config = dict(
    qk_norm=True,
    init_std_o=0.0115,
    seq_len=512,
)
Below are experts of layer 4 (counted from 0) of a mixture-of-experts language model. Rows are named router (the router's row for the expert), gate (a neuron's input weights, with its number), up (a neuron's input weights, with its number) and show model dimensions 0-191. Each number is 128 + 32 x the weight over its row's rms, rounded and kept within 0 to 255. Numbers have three digits each.
After each expert's rows: a language model's description of what the expert responds to. This comes from a sample of Wikipedia text that the model never trained on.

# expert 10
router:053112118124092127129139091137059155132117172108165117093081067109125136090167154188128129126179204149079105154185103092148158151175175193130049110074159137152123081092150085145104154161108163112072122103103173088125109175135110079128074135129114126119155098070087109097110137124090080145117128087166147134116178130112084100125105137091125079105151178079149160116100182121152095105146153148134136131134148095111153065128153116151194108159131138122164159171174129102105122146107150093120139207098119083110112142138141148112088116113187112134110118153197143151083174142120192149
gate0:122139143142110083151154166171152129182109113116152096134157187136162117148116099100083110091152070069075124092069154121144157127118126154176103171085087134218128155164150134162128135138108142154173137153118114082127168099142120158080146140088116125136120169096201170155140180142230196187072132138122113180119147108075165213181161107129108134094123111122109156202133060101134154156106136148127138149108128179130101141170099177123149171124111146143146110166104161095127153148091120164118138151088134144132050169190168111130137104086157115096161133132122133162100147165103119104
up0:160105161122134109060161076101131140149180191145141140153124105150120071187119099095149098092121159144170139113099116151129095102079163045183201152187130098146148154062101138086127139184121127129108120117160101171078181115126108140156203057130187148081079097133103176148126082094115141107163153137121116112095120084129117088147195158130130122072128106153126093133128144141130135110170061098076125091136066119147119114067110095125122121159139152132160131119127077126203102202113131094100132121117143144124162130121108113151143134178041140123094124108133119143188121100152073135
What it handles: Pipe separators between cells in wiki tables of schedules, results and statistics, plus semicolons, dashes and equals signs in headers.

# expert 1
router:152146088088113116126088102143168092131128072125160145114107113137086115112158143133116158108155130163087107075148159126133162181119061158146080124143082091078158127158160188088143081130147192090098078148142153155099153111146166120126101109144126136156149111172118123151099166192097147094072110187132155152043101175130099064087098082116119141182149147090107137109150215069110175128137084068161111156116143135158099141115118172096132145156145177157089093154120110189151177111093130089112140175049123161114148116119187118137089152122153190122141147101112188155106137143137179125
gate1:186036090118054113100130198122173168160110111100083115109149131121129098115140086141129136123108181115070133166161117090104118155131108157064115165144156096177124111158120014142167177120194119152141114097102137061086121100110123094133183118150150086114138113146152180122140125157127079106161105147135122072115127087172149175164097126095149077174146126185159142131163112159116144182153142109073151156134095219157083149063152077125115145151144140050123163131140131176132105129087087134110166090140121063099154112121137139120144090135144173107127108129106126119138121160105131129
up1:147195167131201130120121137131089128107084155160109143130094122200152135111098191139100086097172113111118138198097080118105103129136151103145107126144158076107097096089192161142111131118137159112202084116153118112103133135189110159147082137159163141130078163114138151176129161135116120106145138154108168159162166095121124141165133163142103142193128065122110070150139105104104074120154111152158107068115213159142155097127137077148150125100143123161102157109116135021087136143107169127123126146057074159160092174124093102096133131058154083124111147093109079084165121162107177151
What it handles: The piece p and short word-initial stems like sp, st, trans, pre, often inside words such as shipping, https, typical.

# expert 0
router:093163110114122101154161180180153151136155113096147108122100181141105133141036192125147187173175119115093096115122115061078110125130054147143116140131159112162141178116162122165117105153093089143163114166112091121098146097118095143117158164151141165093130222149134137129124156158184154137105122118171118099158113113051115196105121143146172163075142124197087095100119069057128178114050137182110172109131094139157091051170122090123177114123106094143089115189125149129102095131113144145182129152155123134144126133142084135117153133120120122142137105180119104140132180118149108191
gate0:112160180075156116185153089106035117134115137099113190125138143175096099145105122134115127092127192116124103111169154135126121137140124119105149123147099083129132137133148089069151082171162217132112121103184205115132145078049161127096132097098111096103171121088124173099179165153173097102125150084165159144108164144141138119173140131114111117104169181087183087198097180107086160147115141091097074119106126149098195135134108159149157160104102131143109111160176097165142150128095116114090116100151089184084129143127101069116125148119169126089125124109178133147151110107104222118
up0:107150087113166116158082135148108144119123163136095117103105109112098156125080104130122097113114096136137195131115152170111180171148148180115134099196118123247132123119124159141136119152160145144102079096190191084105151072089111089101147125087112117220077073069162125147101154141167106161097126132123171118166117118132131115187157150147175106130126147071142143106137129113133113160166145092091128120105099078087152118142119142116148144040144147145097161115156133184120145149089161128150132093113044155153137132118115108156116073130128109130114132227211147159062155114154102127
What it handles: Inner or final word pieces of Latin-derived and foreign words, such as cul in Portcullis, ual in ritual, ations in generations.

# expert 16
router:167157161114142189126151130085154132152108130111109114148173104120149112132111076114133090094095159123056096114164142147169144131135177106136087146078117124124112147126104134183152147099083184176125170118146100122147071122201137101124101088150092107068142130135165107187145124188109158165113085135127154110181121116144149082135161054117105097134114089089134186155178097122193106135126168115125144146134113184139101167127156181086124159195137174125110116151155107151119159116094098141028138130133126074091123150176154102181092087117163178102104119157195191061102147133111101078
gate0:130077124154107137095103069166154128073100158173155122091134169124143154147138101175146087150126146117214179119098124090103178184138138137189093121151155126131160146147141098108098137175131168088166106133109134118111195064056156132084178142131116176152122132135060084131102096117187072070148137138067134159136125091138156154135101117071112169095123191154113062157074128066113089114150098085186139135176124129098131125143133141124134126104079100155166135131087146165174121157161108156161125174108117156196153057116059113110144117155096138136125158110094093096103097155125146127
up0:141141090142126138089095166105122150123168162126167157159188175143109125141089089146167162160137094117102138111110082111130098126083141081118165088114173150123202162086085109124116159093152096126169126094137055102126157170129137090169107147234150129111179118130115121143150109139169111142089094108115174097162120099119167131101163156143143148192148111123137147145141057073114131159159141183083157107109105163085144147183136155080084128131104110102179124154129133192101105136083112081100199135186138108149211047141095101121117148149070151102120183148077165131166146112135116097
What it handles: Numbers, percent signs and year starts 18/19 inside table cells, plus compass words like west, north, and the y of yards.

# expert 23
router:189119114119122135084091162166137155155125127181120093148143115122172160150144098119088141192159037128144187127096063118125185163163128121096113151111183189173108134171093103152100169123109055146110164097128183143137130122161124144095144181145117120143148107137114088164068153079059113153154169111097123171141144178154133149181107121182142132143088156141207084132158156147176134140131177090091093120150141093081096133094115121112149170089114146137170165130112169139151086121150109164170173115168061106152151159116179100113069097137088148094132099117101063123159133117124172092
gate1:120145123141112109149075153114176149149172131100148058139140166153232193114106120120139141137130144186131134134174097083187124132118155047097115148096133138172165126100140180067125103128149141121091118113116115168188137129143150168156152135121168108090200137092162163171150087135107142161132034205163109079150145128145164132134162173109151136155136125107142133123097108151201133133172098150136105104157166084137149157129152114060100089121113113117190182119138151157083139163141170104114092167094112167110139085138065139163085161109172147154166157137130138123068191147146154134
up1:180114172166128122080143140104081187117096156105140112072169123187118164140156152157106107135117108113096080094164104149138127103127155143162110068101104185132120116143126115148090192099144155222095086084089126123127149132129168060094114138080086083147077112121153120137139081136137109076105117066136203205118112088149101109103155174177124148098154100123187124152140151145100134124122206125144161134031103136125160147142138199157067178143126126141144105149118113139138094161081093122059124096118116079086138162142090114124118063116124136153105122141140102150178111104159136101
What it handles: Short vowel-heavy pieces right after prefixes like de, re, se, vi, such as de-lu-xe, re-con-naissance, se-ni-or.

# expert 28
router:200154150138093145126163162127121178137102110140121056136166123059184120142170051144128109123084040112162150111107119165123118146203146122118127106089171178115161094189122103176125112112117127176050168114145134105177112148135122114124177151119130124143138130159149094100136138096142085133179150146167111121147157130133162113145130116167104118161103141108179168152087128141141165151099197144085143120104151097122150198098175164093143141158175132121149148140107168157162124195115090149144126074150082046134116124142151122072072151099084138124054154138107070133151124146170129060
gate1:126205099151078133147123086118096051151163090132118103158130138128086143135088143125168097118100137131134089191106087149126140131043139079152135148065095072160160085101122112132132109111147106137097165088082133099095097159028104174137118077127124122064118090090132152148138168079089136115177160168091170084115181155118141136095054058133137152101163100140114095096131168160091144120130102133137063114180084092161138153128127119154133118139096076133147156152143094150100126137222170144100106110146127120097179081132149103143119094080119165146125157133115146108123097092074135173
up1:091178110154155101153107098087159067073177117146095113170157093107090128106102149095122082049101174135106095207073132158121101088110158140092128166075061139112133086129146140075148161108179121112159124087127141105092100121139133171116175086059125123080154145097125134167087125114094146137148161099097091127102174152106110064100117150114144145088171177123148117082189153121152161125122149145125063178142119110137128154099166089106095149175141156080154084136191130113100142117169178112146089129158135090125113118136204148095081074144077176152118156141105162142185133130120149173
What it handles: Final suffix pieces such as ed, town, ful, ted completing words like Leeds, Lockheed, Hometown, peaceful, plus headings like After, General.

# expert 9
router:129157156090102134155115101117076108119097096171141146107091126111097157211137109121119130132103126141136144094139115130127098150120124109141161131130122140164079123120097135134150134128137092094105106123087137129120110115116076138172138094144103154141135146141133122162121149125057090074195149091103123114093087155105116112159135121108147139129096133195115021088159166126176120146135102074066134086131076058137121178075132108158083119144114132169105061138128130109143197143206079227132141150168103157139144173142217101054136169198077157180120105112087152140136100153101080133
gate0:090161120178083139153167131188111163183106091147150110132163110126160131158122145144106094105185098127135158137107093085106162136183110115124046106067140179149131107163130091148135086166165125058118174094088112085123152109147168098140126160097124094151195214136139118079120128172155094144133120108126103151119118167107147147152190135085071110105118156116073168110145109099133094135071116177108117142119214078136118135178162117105120117137107100155114059108165097190108091111138171193157161161111067130134127143098119125116141107135139079175044141085130168124108186132138115145
up0:094161108130123146070137092091157158173137144112097172081064136117109077114176129115119149131138146107162108171096156125134135156105134120108188172161179089111131116124102140089170156155096101050188069079133205181160127129127090120169152119156127152112124132155107180086129124127126128112104131172128125131109165114124132045136107181135153159114139142116104154118083041109136120119170148141157151101127137191160087114140115101188186117138084149151109108148186153070130166123113212117129088088121133144112113125206093184110097148160151146099217131114073159127141167116183141123
What it handles: Second word pieces following an opening s, S or f, such as y in system, Synaphea, Symptoms, and o in soaps.

# expert 18
router:080092097123095112070131117119115126156168113106117142120114132140123066096121159120160134142149209131087105138133126081144113122095123116141152139087129142115143150127152069107151102117143106121135104094068070115111138111106109152151121109163106106087124144156100166109171060194094182088076084097143072089094075134203128114073162137081187125117139112119154065166116154096133095116146109161119093156120128121188144046111098090152158123162108176113178118145083116096126103086083084086154142134125191160054146077171153145133185105148176181097148076086107180110135127106150178142
gate0:232137137153166048081100174141064149115126112076074118127129101090113090155145099126089114135107123102192126071147165174193173142134122081090126098113108179099136121139157151123135158101143102150055139140114175077123146098148109127104092104152141096113161151094129103137156149118131104137120161210149151095114095111166103125127141189141111089151104191106116110126133121099151151143096168084113182166209115162129134153141175194136097106134175103131167149138125106119080114127124153110125137111102116079102125100142137115132120135175192128068140133105138109178143052148200058093
up0:159088126180144186127119099111156153110131151156081118120174107085108138095160174097094155075149152090162140122121137155185150084147137131148147145117137090117096152148133030113144128117142149150102197121130128067147110142178137102089130105139116127124179115123192122094170109127136114093113117122102169166052104183140180149168092079089153103107132078169127155160133178122120115147143094101145128138128110138161165202181116204090103231156110135111128142133219133171147116138206156146130114118135139064132127122128173149133066092151151117125114072097115148104092077173118107110
What it handles: Final pieces ending names and verbs, like ed in Preceded by, d in Amsterdam, plus line breaks and capitals beginning names such as Dr, Ber.

# expert 7
router:140110117129118127146142071075139079104203105097101098093139108065121078118110124183155080099093198131130078183135177125121100097131165129090104137098140130210101079144142119104186120145083155147053148167125098076118109121176133173089107065106098108122129128091108084086158105154058142164089100087155094092136141083089178162134117158132102128115188152162155115135136092133142115164108160140133121135163161128126091100132160090162067121125097125129153179185156138130091136090159177112170151104118135091138189078131170129139095085124185187091093129137110161133120125108180100158
gate1:169145108115072117097125116115162170215126143087083106125109077153160144114173106075076125137108124088044192140086144174134139196184152150178094145115119102153143136066117093105134214143143168110106139062121097137227093133142136154105105169119100121157080161144177100118125196128153129133084142154100136127117125079075139115144126111159143179111132153105116104101197109066126130186110142126097134132080118154149109145159162183100137149119145159157081081115080159176118125123083148095112191057156101161147158132114135103108124098136118128125095132092151115127135080122133102128
up1:152106137113096131096157131151138145171128128103081138132083088151151106172145116101102128180077121101137180084089146125124107172132136137149137118112092193081165131118141053183091217120120152099100145144138050120206102142129101143076155144153079132139100197153179097097090166142090140113076147111110100102161063140095141140123135103130116142076115142116151113142188081089140170163133134150098170193110094164216114129114144126098151154153144143207102099147131170134126092154076107138139187065146145139102167084091105179116130123135159166080104163117115096094135082097146100136
What it handles: Subject pronouns he, she, it and nouns for work or media such as career, film, album, music, often after the or section headings.

# expert 31
router:171072146181130113114122117117179172180099180058111166163135101150165111103132064185164101117103130142118130135167185133183117163152156105104094162134122162145101145117112126123088149090094135154149182108164185157141191099125160118106144136085196087137126087113117134104192110117205180150112144208135096153167139101121162114128156162161080122137117115085103191170122104144123154079108163182152128148165177147050125116166101146107120144143164094156132143162113099158164105152101135047087105075107142082137141144140047112149146097113148152098153102118175121167150116114136154110
gate0:167119129196131078115127109130178133162172148103065152127134179140137115142123078136097103110129135106143120117125110189134110160140157086101102110145191145098145156139101119130114111143190080168118193131140095157146144165151070132098184135139127173061135080086135125128102138098082080131112140131146142129129096143170088180165101131138088161125161144167170152194182132118130145176125167081133135148134070173101074181087088157077213212132152139100187143167120111137085208124106106104143110130080131186156080158143150103106133139116160140091103131075151143156171145124152154178
up0:127171167154194099149083098185069168075123200115093091158153105117123119048173163131128149140166120150120148120100108174117081164139115129119112142102155085130130174102123148101123142151155077122092142159190084110165196130110103138088161138099061126144105116109142114131082119094139125144075123096151131139079092144168120152152113145123121162173056119169102135180105147118137065110126110092111082125163105121093203125112076092090157177047138137109137144138113097139134137127099031098166137111114130204121120146053087173081127139126130091157137140137160095173127122129129087148
What it handles: Word-final pieces like th, m, ll, ed after apostrophes or stems, as in Algorithm, Gareth, I'm, she'll, summoned.

# expert 15
router:130174108102125056159137140162127055134184123097153112157164143146135124104099115109147114191186095139136102112136129145078170122102092101170118135169132146102181157105142176105071111149092107142126144114215080099134115109138111149177135139105163161136110200107140111170119142154167192182110168120122158126191128122085076123121091124150126132143156207106153182108087122114040124149081135191150153112137150156129133138182165153110167129099141175135112135138108137127051155147069197124134118126123087109136128122137072112157136148091111080162180179164136092094070140099171081140
gate0:166126152194095054111089096186123143109161140123167139179135139134131145088095133172127062042114089183134190129147147130175166121137097084134096121133120056161148075134096173141085133103140165165120129081088138095088137082158120073142088107153138182130113094098109080124144126133116130154109143155145186155090110113152111141133112142136132151133123108178111134074132122140115108197119179090127144169128125088094140122120090148090094107094077121103139167124141127210156138159141123128165087123157187040144137101112115107122182126099093138151162128102169146075153105170048139194
up0:160117123115072104106108123154196114183103144102134100128142156140143119113156075091132196140179109141058087074132116130110145151146102102143150160137130076171110191176071153133157123117130149156087175093127152098159118102196104080159167116176105125162118131126126116173146170126094131138114099104032103038099124120114076132152167141173135138111120164105148158110116119141087127141123123144152091107182128138112143148106178160176120111143159199077106158174087146086117135208106103098145088152104072090105137074177133149136105148153132157167137095174197205121105151131129118141
What it handles: Mid-word pieces containing t, like it, et, ent, after g or t, as in bigotry, digital, Nuggets, medalists.

# expert 27
router:087107098109151190089125105094119147115079131168126134088157128133171107084153156153165148096068207161085133171182133142193193124133162102098117095187164080124108125120199102102109134145112187172136146088161141105162147144153091154127119126075139125166190065073152085087140089143163095091106142148167153100109128136155117123134070109157167111095177074143140143119155139144118089094146107108165109123116171147083130078118113137122146146089107127152093163097171095087093138111165169113162174100055165105114111174148133113168131110136135175102100070163192142156124199126100104110
gate0:098102128200140151053083146128165131152161168067070134078141087182081171195094111127104097145128171124132104127127079140124110122141167127161161105154119156088122145082095066140108115070160145135188117158159156106167020161122101093121175151103110174139170167131136118114075110159083142112151088099098145133177201126104135109093135072136162132113136151114106110145104114137115124110102161156170137088180108167148137106136205152129117116120090112117133097120122101180139143112092081115150164108145133066112139119109139107123130152134116186058090153128149115113013120131133149099
up0:138157110108135116178114122084059111094113126192175162087127179070109114050143128122140159091108123111106086120110183116064128126118140132100094136128170101190076112179089133115120164243114125165109151080105095121085203112149138139107115105107120084128058093139105148136200167076099107135103113100145091085124099112134146138085132178142116148147123153127107166101117167122106137125151096096137121137098131099110110172121050088125153171108137130181153164174118157120134172133185193155137086109171118197111161135153085195096132142144154092154145145125111107135196131150140115131
What it handles: Periods, commas, opening parentheses and clause conjunctions like where, when, because, usually ending a sentence or clause before a new one.

# expert 13
router:186121129145179119116154131096111138129122117121131176137089088150081077109175138051057136166075149155138126138057136169112076074118119158149192112143105101084192136105136135139121093146182176148133099132121085169051067174102087150129110117087112138141130165136107158093067108134113114120154172136085127130113123106068096122156117114056200110104111116133123031139144138121153120135096123155083132107115089151161175193108151132162106058117147198094130128137090093124136128144118123159112151122167086134130128120083180155149082145144088111126078129146142126091179149121095091076
gate1:111054107098080112120141143175136115192109171163182155103165092154199139100132103114083074082117064154134124087118067139185192122158150122152104101138108151152123158131079128145125151158120155117089123125093140141130140129144155136151162196138082144138175035151157087144196115123116082156145106145136197155102128161152150155138160093126078123146136168159156144123088204155136158123160119112142153098196118190127111078123118197135137202119134137098146158092109125099122107155146068152132142146133123156096068114071165118149073167134086149100173115142163146102093100134132152095
up1:147087125189114122100118106190186148160138176155193141146150098180093125101111162126102105104152104126196124120074072121155137169178144123129139124102094190143134125087125130143175147142171079168110058078078136151134126213146127122155145182157072155110129115115213106110136087097107141115162172168168163160109068180121113105116135110100127115114152121159114076125123144124112113159130158145124130100150098170189102141163116183165088200147135104107168102127146092123193120118133146205146078105155147158130142129150131068167078139140094181114119083138101112086074090140151130148
What it handles: Word pieces after capitals like B-ook, ISBN digit groups like 978, semicolons in number lists, and place nouns Street, County, League.

# expert 4
router:164110150174100135124168134089121113134141129132104119099159154122105091114136149129152183071162111126118137154084182122144134105126106099126066099091144074121117092112141083122184107080109148164095107201122149075194127127206171120083073163189079140085116142108070116074143070116130114114074075099105071083107135132127109109119160094091099086134102061112114162071107066163147085116134142107144123169090133193112058113117057117087083126125078118162139114107139138153100097116076123111138092126077195130134152088092093159140156110119172156092147111117121128130144154133112126193
gate1:144161137164137088112098149161097141112145086171153113127194118128077103144117166129177131143140122103156107133151141131153104086084166141062143099165178137148113125132133131132172133121102093149149175149037121110144173111131099125173108147157124080134112180156179118155152159187137123154120122144135164142134093076122127229158119107149130148168134110144165203106151114127119139106096150131092165142155151104142122160168090230127122187148166076172103165143161130053067071096205077171086064153138127132111177128178104158089127125131093125125179178094150123117100111155128139134
up1:081061097093105146170115096158129129170097186100129185102142099144141164118160091173109166125181175122116132106154161151101136133116086173148072122159117103142106154188066118101125119112076099120077075127152120120123114178163107127065127103109078070190111112127063126149118180123120092108134100097061113071094131130121122085168120093167137122139096164104129071160160179117125085169118087084198094123145141118130171123102120158124135153183152177075133135172161155078166135133121137116206143177152102110142149130086180140143125131165186076171142054121123134123125086124116116122
What it handles: Year numbers and year-range parts like 2018 or 1997–98, plus adjective endings ic, al, ary in thalamic, multinational, honorary.

# expert 5
router:068071164107159101147124126122094161110136115101097191099083175140093172141086136133144144070094161126130137097075145146117076124132139111107108116124092104139087097097075121109119119158100133121155089171103153132100173077078195180120188112087119111178185066127118132146108124142116059063111079079103128170086150117110176125181160172121088153072143136192046093108166123131207117116122096068136130109112138109093144155119119094153091112125146099154120095172150153141130139107186103142081136122123113147164154151114103113045156126171095090136070157115092104162128113122125117173
gate0:157118065168124158152132081130178112166134097116103104137133136121077162093162120103098108110082169094129133177092163150127093087139188141138069101113176085152118099136156140155115146110127148058121162072141096074114177078103156167150134155041125137127165160080112135163054064101134094143105134120135167111091155148110160141102109167168158113136139165125090145097109060172119129101151109177129104165093132148121148200114057130147103157059127121157102135156143106129103156140118164114183097120091073168099133097117165144110163174143173161116179174106080090098076094101122173096
up0:145085131112084131140135133093156095161082106108094134111149155104141100154164076106078153094069096144124162111189129157125141112066114131124147099110146158124124107101043111189161154167102134120029143150106154150113114108119032111149110071177146114172095119107123120131129131118066081119112075130124112149097125141101103094170177099103150073144157134128135085065121101149160176163082121122125132128129127084134144132081165162137109165106134186106090179104142090128173132137174132133122148145191073119143145130113142181122121117145059089118090136181150142123232116202117162098
What it handles: Word-final suffix pieces closing a longer word, such as eras-e, class-ified, tourna-ment, advertis-ing, environment-al.

# expert 29
router:093147131112151169134089153112127159139085174088160076086093076089149112082150165138109111115132173102090087130171129110140095129174193150109045159119131153160025113132099118069148137124100163128147169164105124093192122165122059130146120116112130129146140142132158091168139126095111123172154114135144090139166130072073126168127113182129133148123176116107130178110141115167171127135117153157168117105116216170091089154189172175156134096093113117139166124171148151119153124167132133091119163178101146130123140111166098209148175109088157174071148155144179117096134124151133131211
gate0:156155130154104127126181108088110108169134107133173149104143174146159129105091137144090169119102110121128141116162142167101166107158128126068123168118132144124036148132120102098133113181170132151169153078142088047155191087107106109145151121124079099197087089117179164143186147115112109169079103107106087058157145131160127121148158121019167142145125099116194103149097147146109146152186126090122121131109108161102094133195070176167136090118115133127125117137131154121129149161167153089119142096120087122074104165122103155080197129100106137157165102122076040129168133138102080126
up0:127126136109185145118124135131146185064099201134069131122105116162094111119103144127148135165133150097126130133109084045149054103160116102123103123161140103078181105125199176115150114039144117140133090130150132133127139175204131143123112160110148109093147166099083086079052091160122151141101137150177111170164118137094113099138146129136115078159082120132160139125153094141099106108109134148107133140167161115144119129129125043158089092142127074177086101131125175142156086143111153157090081131141196134178156104080167124188112171141160141104054092104122153118099161162055112168
What it handles: Word endings in species taxonomy lists and South Asian names or places, such as Pakist-an, Sarp-an-ch, shap-ed, Neogastro-po-da.

# expert 19
router:074151122090143130149150129115161057081124130145143120131101133160111132162108173152153122179147124158087143132131106120132099063076159115165138118162117168080114143132184170111069114142204168102182132101192153169128111114082150163158149145120152197157075194129124209203117110150158163123158128170108134162132138115090070173103051126127144147155158173078143165098094144061084168091146084184131130182126081192154162109131121148119158076141131097106097148095128125125098126130125167099090123136096139179071085142118088155147184142102087103116150162114142131109120153134118120150
gate0:060131146160159124158128145112137127136148129124126113144113109130121119125072145169125100145169153134136150172096173105184115125129173106154147151155138148212148114064135105113159136108169114111161155110146153105133124122157068180130134078074150127144131160093119085153125172149098159121202094150190153164130099145062154085122154177150159130118120206161081135081130131062125115115095173129134168072122212134090124157153165171103139170138113096209118087131112149187114119210119148111134132147115128122117107113146107177158129094188072086144085145088150210147088164152168090128
up0:151059134160148106125125181163181178100133105143101141082163140123129142138171118092147115126107103171206145107112138135020181162106143182161143139149074075129127132140146105141124138167161169131097162188166107128102094154117115106117117112087124097122140095144098151148132093094168129147094152128134133164083142118206065165118144103179090050164123111120154094114179150128143040128125115141159134122218168113069147124177118111094129118119089104128119116147112135138104097130145123149153126155144175084199130091057161091133119118100123066104082104159125106140143106159116047111
What it handles: Single consonant pieces n, k, b inside foreign, often Slavic or Eastern European, names like Roznov, Ukraine, plus common first names John, Robert.

# expert 2
router:178108141143142147133120152115084132067176154141102163163159115138162127145118108161161073116136085137138116168137145192122103069161174132149122060146105145061154086130166142131063104138165159099121161133165107148141137150078176131142110167102134153112108093168087132110109116057153116153152173194131194150149188108168111140110102150142088112196126166092110167130154201104091135146148130172130116124088140145127144180145114169067160112134166127076124122045157136106165163144063132133075081124085130095119094140107099132094172146089152112113102184072096080104117060120114127084
gate0:096093127176094153254095147114087066139114111166114108090150180148149189174083162135121140091177099103135136153214121065132151113108088149135077182130171120180083159145167130164131127090172087163174123149099110123127113140117081089152086116136149091118089091140113137130114059080154078151184090149142111182127117131161111194124093102099094143161152105136099156079125113136108119089102085107102124072110134081132093120110104105090138070123139136182124081123134059097109105126111102149097092181139109194121114152110105077102160149142110119089103112136091160129114117138151120124
up0:179124082131096128158117096145108146085141076145099137160170114094101185119115134127187147155096082105135168143096131103176145069102110151130148139095123159151145048167157088142129134122122125072117117117106085127114050099129149177109187115157118133096118108113144076116168182101153105128116137147128092129152138168134121088123201172146149149139145183145124124070131157127119175144114189106150108099135093126184121206105144103053151067144121150145109136110137143107088220078184104130148096171155101112157161141124191134162055125115095131151092098148186125193067102157153102133
What it handles: Inner pieces of names and words, often Korean or Chinese personal names in sports lists, such as Hy-e-ok, Ho-ly, Wom-en.

# expert 25
router:047077134132150133160129104073125052098122166114107155152100151137037101098122171109092165128153203085161134178128133127126160093066084149132174168141103102119081138096135114094090116140187141071187122114094096147103106152118102120145134123159146137134091114089141183148105112133144179061152103093093086138119083119131131113126088101050159144137185108126118034134131086110098137113172108077096137163140106139177126071111116080162114096133091125052156128117107067135118109095131172132161079128145174202087126087113105148142113094162150128130151104097125116151120118134110100122
gate0:166043110111133129134152147121173080143136141124158070159214109121069114136148093079035149139118156111100109162154125130142083132111163156124103052133115166095193154085141090113095187108131132136097096089132121145174137128166164090089169138146149089132103176100089105112115168126118156146146190145132137117109159157097109154198104096104134147136121144125145054158122120102145160158156140184147070174156166216127164129125116127097119146148100188082146157142138204181138128209112132150095167097136190119171096136109146131157097135149080140138138132143080158163150111116120107118
up0:116129087118086142119138107139055172163148163130118203144125143156133095097141118167109092083110135130107159127081163120108079146162090129152132133114110114099158133115082134095114115137118177082124145092137091097148143064107110239132135144121056175165097074160155136126138132169168133101076140113131120184099152139075104077063203160176089102109155071152065108166112126128070096112161121134121165119133122080170115148158107139184093151166115167114112044103114125140136187080121154164141068111124091133123091123151119071071166101134183139142143124185146089118152133113118130147
What it handles: Vowel-final word pieces completing proper names and words, like Ville, Minnesota, Clyde, billionaire, grandchildren, often in lists and tables.

# expert 22
router:105209105074071120135146115120118118118132046166154107115106171057146189160118129087168139145136124172131126101167087128107136146104108105128163149111152123166121117140105186150105093144117082091120099124141103152095084105084083163169139109153151179139157176141164171181124162138062137106175132124123145071060109119119101124105119163114149153130182171129148057105111144100150217136123065137092151089116111078130157166080171097136161100134148104175148119127142155096184227123132133148144118160163077156118121165157170128098188188108079124126102116150100171116123138159125134157
gate0:097162119123065118166074026075106133080178164102131132199113083078078115143102109065170137117160135127153145155109146101164103072128108127107128107093123084158126121094160126144169129156149095095120105115062126108145135160113099178142141119131129133066067136091110079153141152128070151103165113045136142062124113172126104130189144132061138157157112132124155068140134129122183168128115113118116107114110122116183138103154150102167107127108140118155123075124098100132190131165114125152151144160177096170096151087125164132093162112083114174181093127114156103144093085214104084153
up0:150136139127031130127187106110112136060155119124155132201166174087144082146081137152130094086166174099146197189112146093113095130162132115097125100108095141160093139137136145181048103124185151071150157047113137095110128187093124172131199119067112126089126152127139149128132179093098131079133104099133107132076119184145105129152156132071130152103081140191144150102142191144131168150167125173110123083105173109081127081113098141157128107114180120182116169109092151133142173129130127152144097151126141161097155150134072155078160163085102119130139173097143091126141120112139089123
What it handles: Middle pieces after a c or s opening, such as d in \cdot, ll in collision, id in Candidate, gi in Regiment.

# expert 21
router:138166098089134160113111066138123084123158072137096119094152086147094077109142148143146079063131206098097115131121214123079133119152150122149078098118096146175069134082153104157208127095144139075091144147118145094097126121156129113112068078102099104159138095065139073105165104150094097162149118083139160127112155146141112139120168136145145078115063105101158122124156119195109050117132128067186114139139118081155111156172138155092075172131107093134087158142174135168135117114166155095088163158078148096126119117118142105173105106141113089107113143133119183081125145118101187062
gate0:138133104116126159167125166069155150107118166150068160138143061120162127169141111045088136135148055132104208193153174117141121133099109135111102120114125194184098085119071112206133166160120076144089132134120158070131120079108172125036099098172122154135114142149158080128163135160153132149141164101115127137163151071103112135115137121128135171151134134135147171115111122144079125143127192136159174173133219119149140177195143124134115110088108143130148149103127114118106158175106143160105174084098094095139114108127109133138150085091114107099111118153178146095102119213080167096
up0:072141140121136092090135087148051074180169076030139113114124123143131152069098134169142089131152130144157068147064076146112143174099126144162091128125139079075131166150130124120135081114102155128151076153135073122138109126159106132184184128079179140165122140090121151122108132149142111078154137129115160071116129180113130166109146218078128135087129120117108116149113109109123169066103102138114119027164104084159134123066197128126145111097183074092141161156109143123127123124087070111162084180124146189143095117097125103133159116109155117126119118128095118134143091073147101115
What it handles: Prepositions after nouns or verbs in running prose, chiefly of, in, for, with, on, as in support of, Award for, retirement in.

# expert 24
router:064082160125140115140144163138141151134124131044144174073151120170145110112062138154095147128113110093103147090145129079137142169121062186105094130132123128132079207129126075126159183117111117140186144143122150087149197096122172150111158135133118071113063100127166130117197203128177147162114082096199111127152138135159171163143123126148102105098100095157127140120112095116117153103084119122125153111191111151140113078159079130145125160153132107149086123165129150122114070118108106113096118059150169125159104158072036140153154069133130136194195086178151098131141116126119127137
gate0:119078137065063153078088138106086039068132156087180121166185095130139144154098128165183097142167114130153122133164139150101133129094133072136049143098192075106142115111137178082105146079141053118113118097138110088148175107078166108137125108124151120129118128094154148155079138122084123139143177191114172139132203101163144121177113166088128160197131117135122118135133179090144138118160123168131110124089184143093135151096123122099142115139086139163174109157126167124188167118105125073079154081146116161072131134161132149133161157066168168137146131068095123127127101096138114111
up0:143172118172140131199168084139188154125135088116086079186100141130111134088134076157089111129073143108136148147063152196095129094160128060183188156145112137100152161116065146178147125181173186165143126084148092088102084085191127146091126116123118147164115102124087079134116083087123162096118092089153142121169112131104137116089137147120120128111147124103168144148149082059151108140113094106121152123159124148092114062208152153108152169136167103112141154070132076144074134160135135121092092163111128116213107112125121120123069133125108085087088155142187122147082138155131102131
What it handles: Middle pieces of personal names and ordinary words after li or n, such as en in Julien, alienated, Millennium, and ter in liter.

# expert 20
router:075149074164126090120146121138138097140135139083142130092100147162107107129157184090130158066132201168107120094168210128138178127074120145118142146166083105092157123184130157119105091112159146131130108130101115112123154157126090131136079096125092146112146115102122157153185072119098121163090142155113172050113079087115068087078132170127132106102137148144118176086134173160100145088142098138122101149116088146147146064158128147141089130108167198113153125147174084150154137105150140085143093185072170154093113076112189191134127134163157159081155099166202117162130175180090135168
gate1:188161134141147131119114186187084195148137109141116079121159108132142168156088129198100121116138025128045166122142119080102171182152071117127053101099142127162108176117136118122122124095062101193140160140180228082132137152109121144110166149128139143118113148124166094154146150120190092183106142081159147126155127144082122189183128128159149116155117148163130150050103141115135159160099174118121146105120113141098111119152126134117146181112114111169115131109154188142111134166120107160157115086144113088149132198092094106130139116056084128121110134166145103122127155170155151089
up1:116137123157127094136152065078078103123163119074151151122150146131134074163139139105056143080100168118149086116152154155109133158080102157080130194110105070114113150123094162046110079120101103154130142187109120127103180120115107178177143091124090119162136036089206170108155101140131153149094080081158075066198087108112129065126199155093101127062143131105102136090063093169114158108084069128151146140126150102136081102132099076141089139121131135105097147176116127112118140100147130110184109105148143116143135086118114152138154134144123121142132084154147089165068146130138112136
What it handles: The plural or possessive s piece attached to a noun or name, such as program-s, Photograph-s, Jaguar-s; also single digits.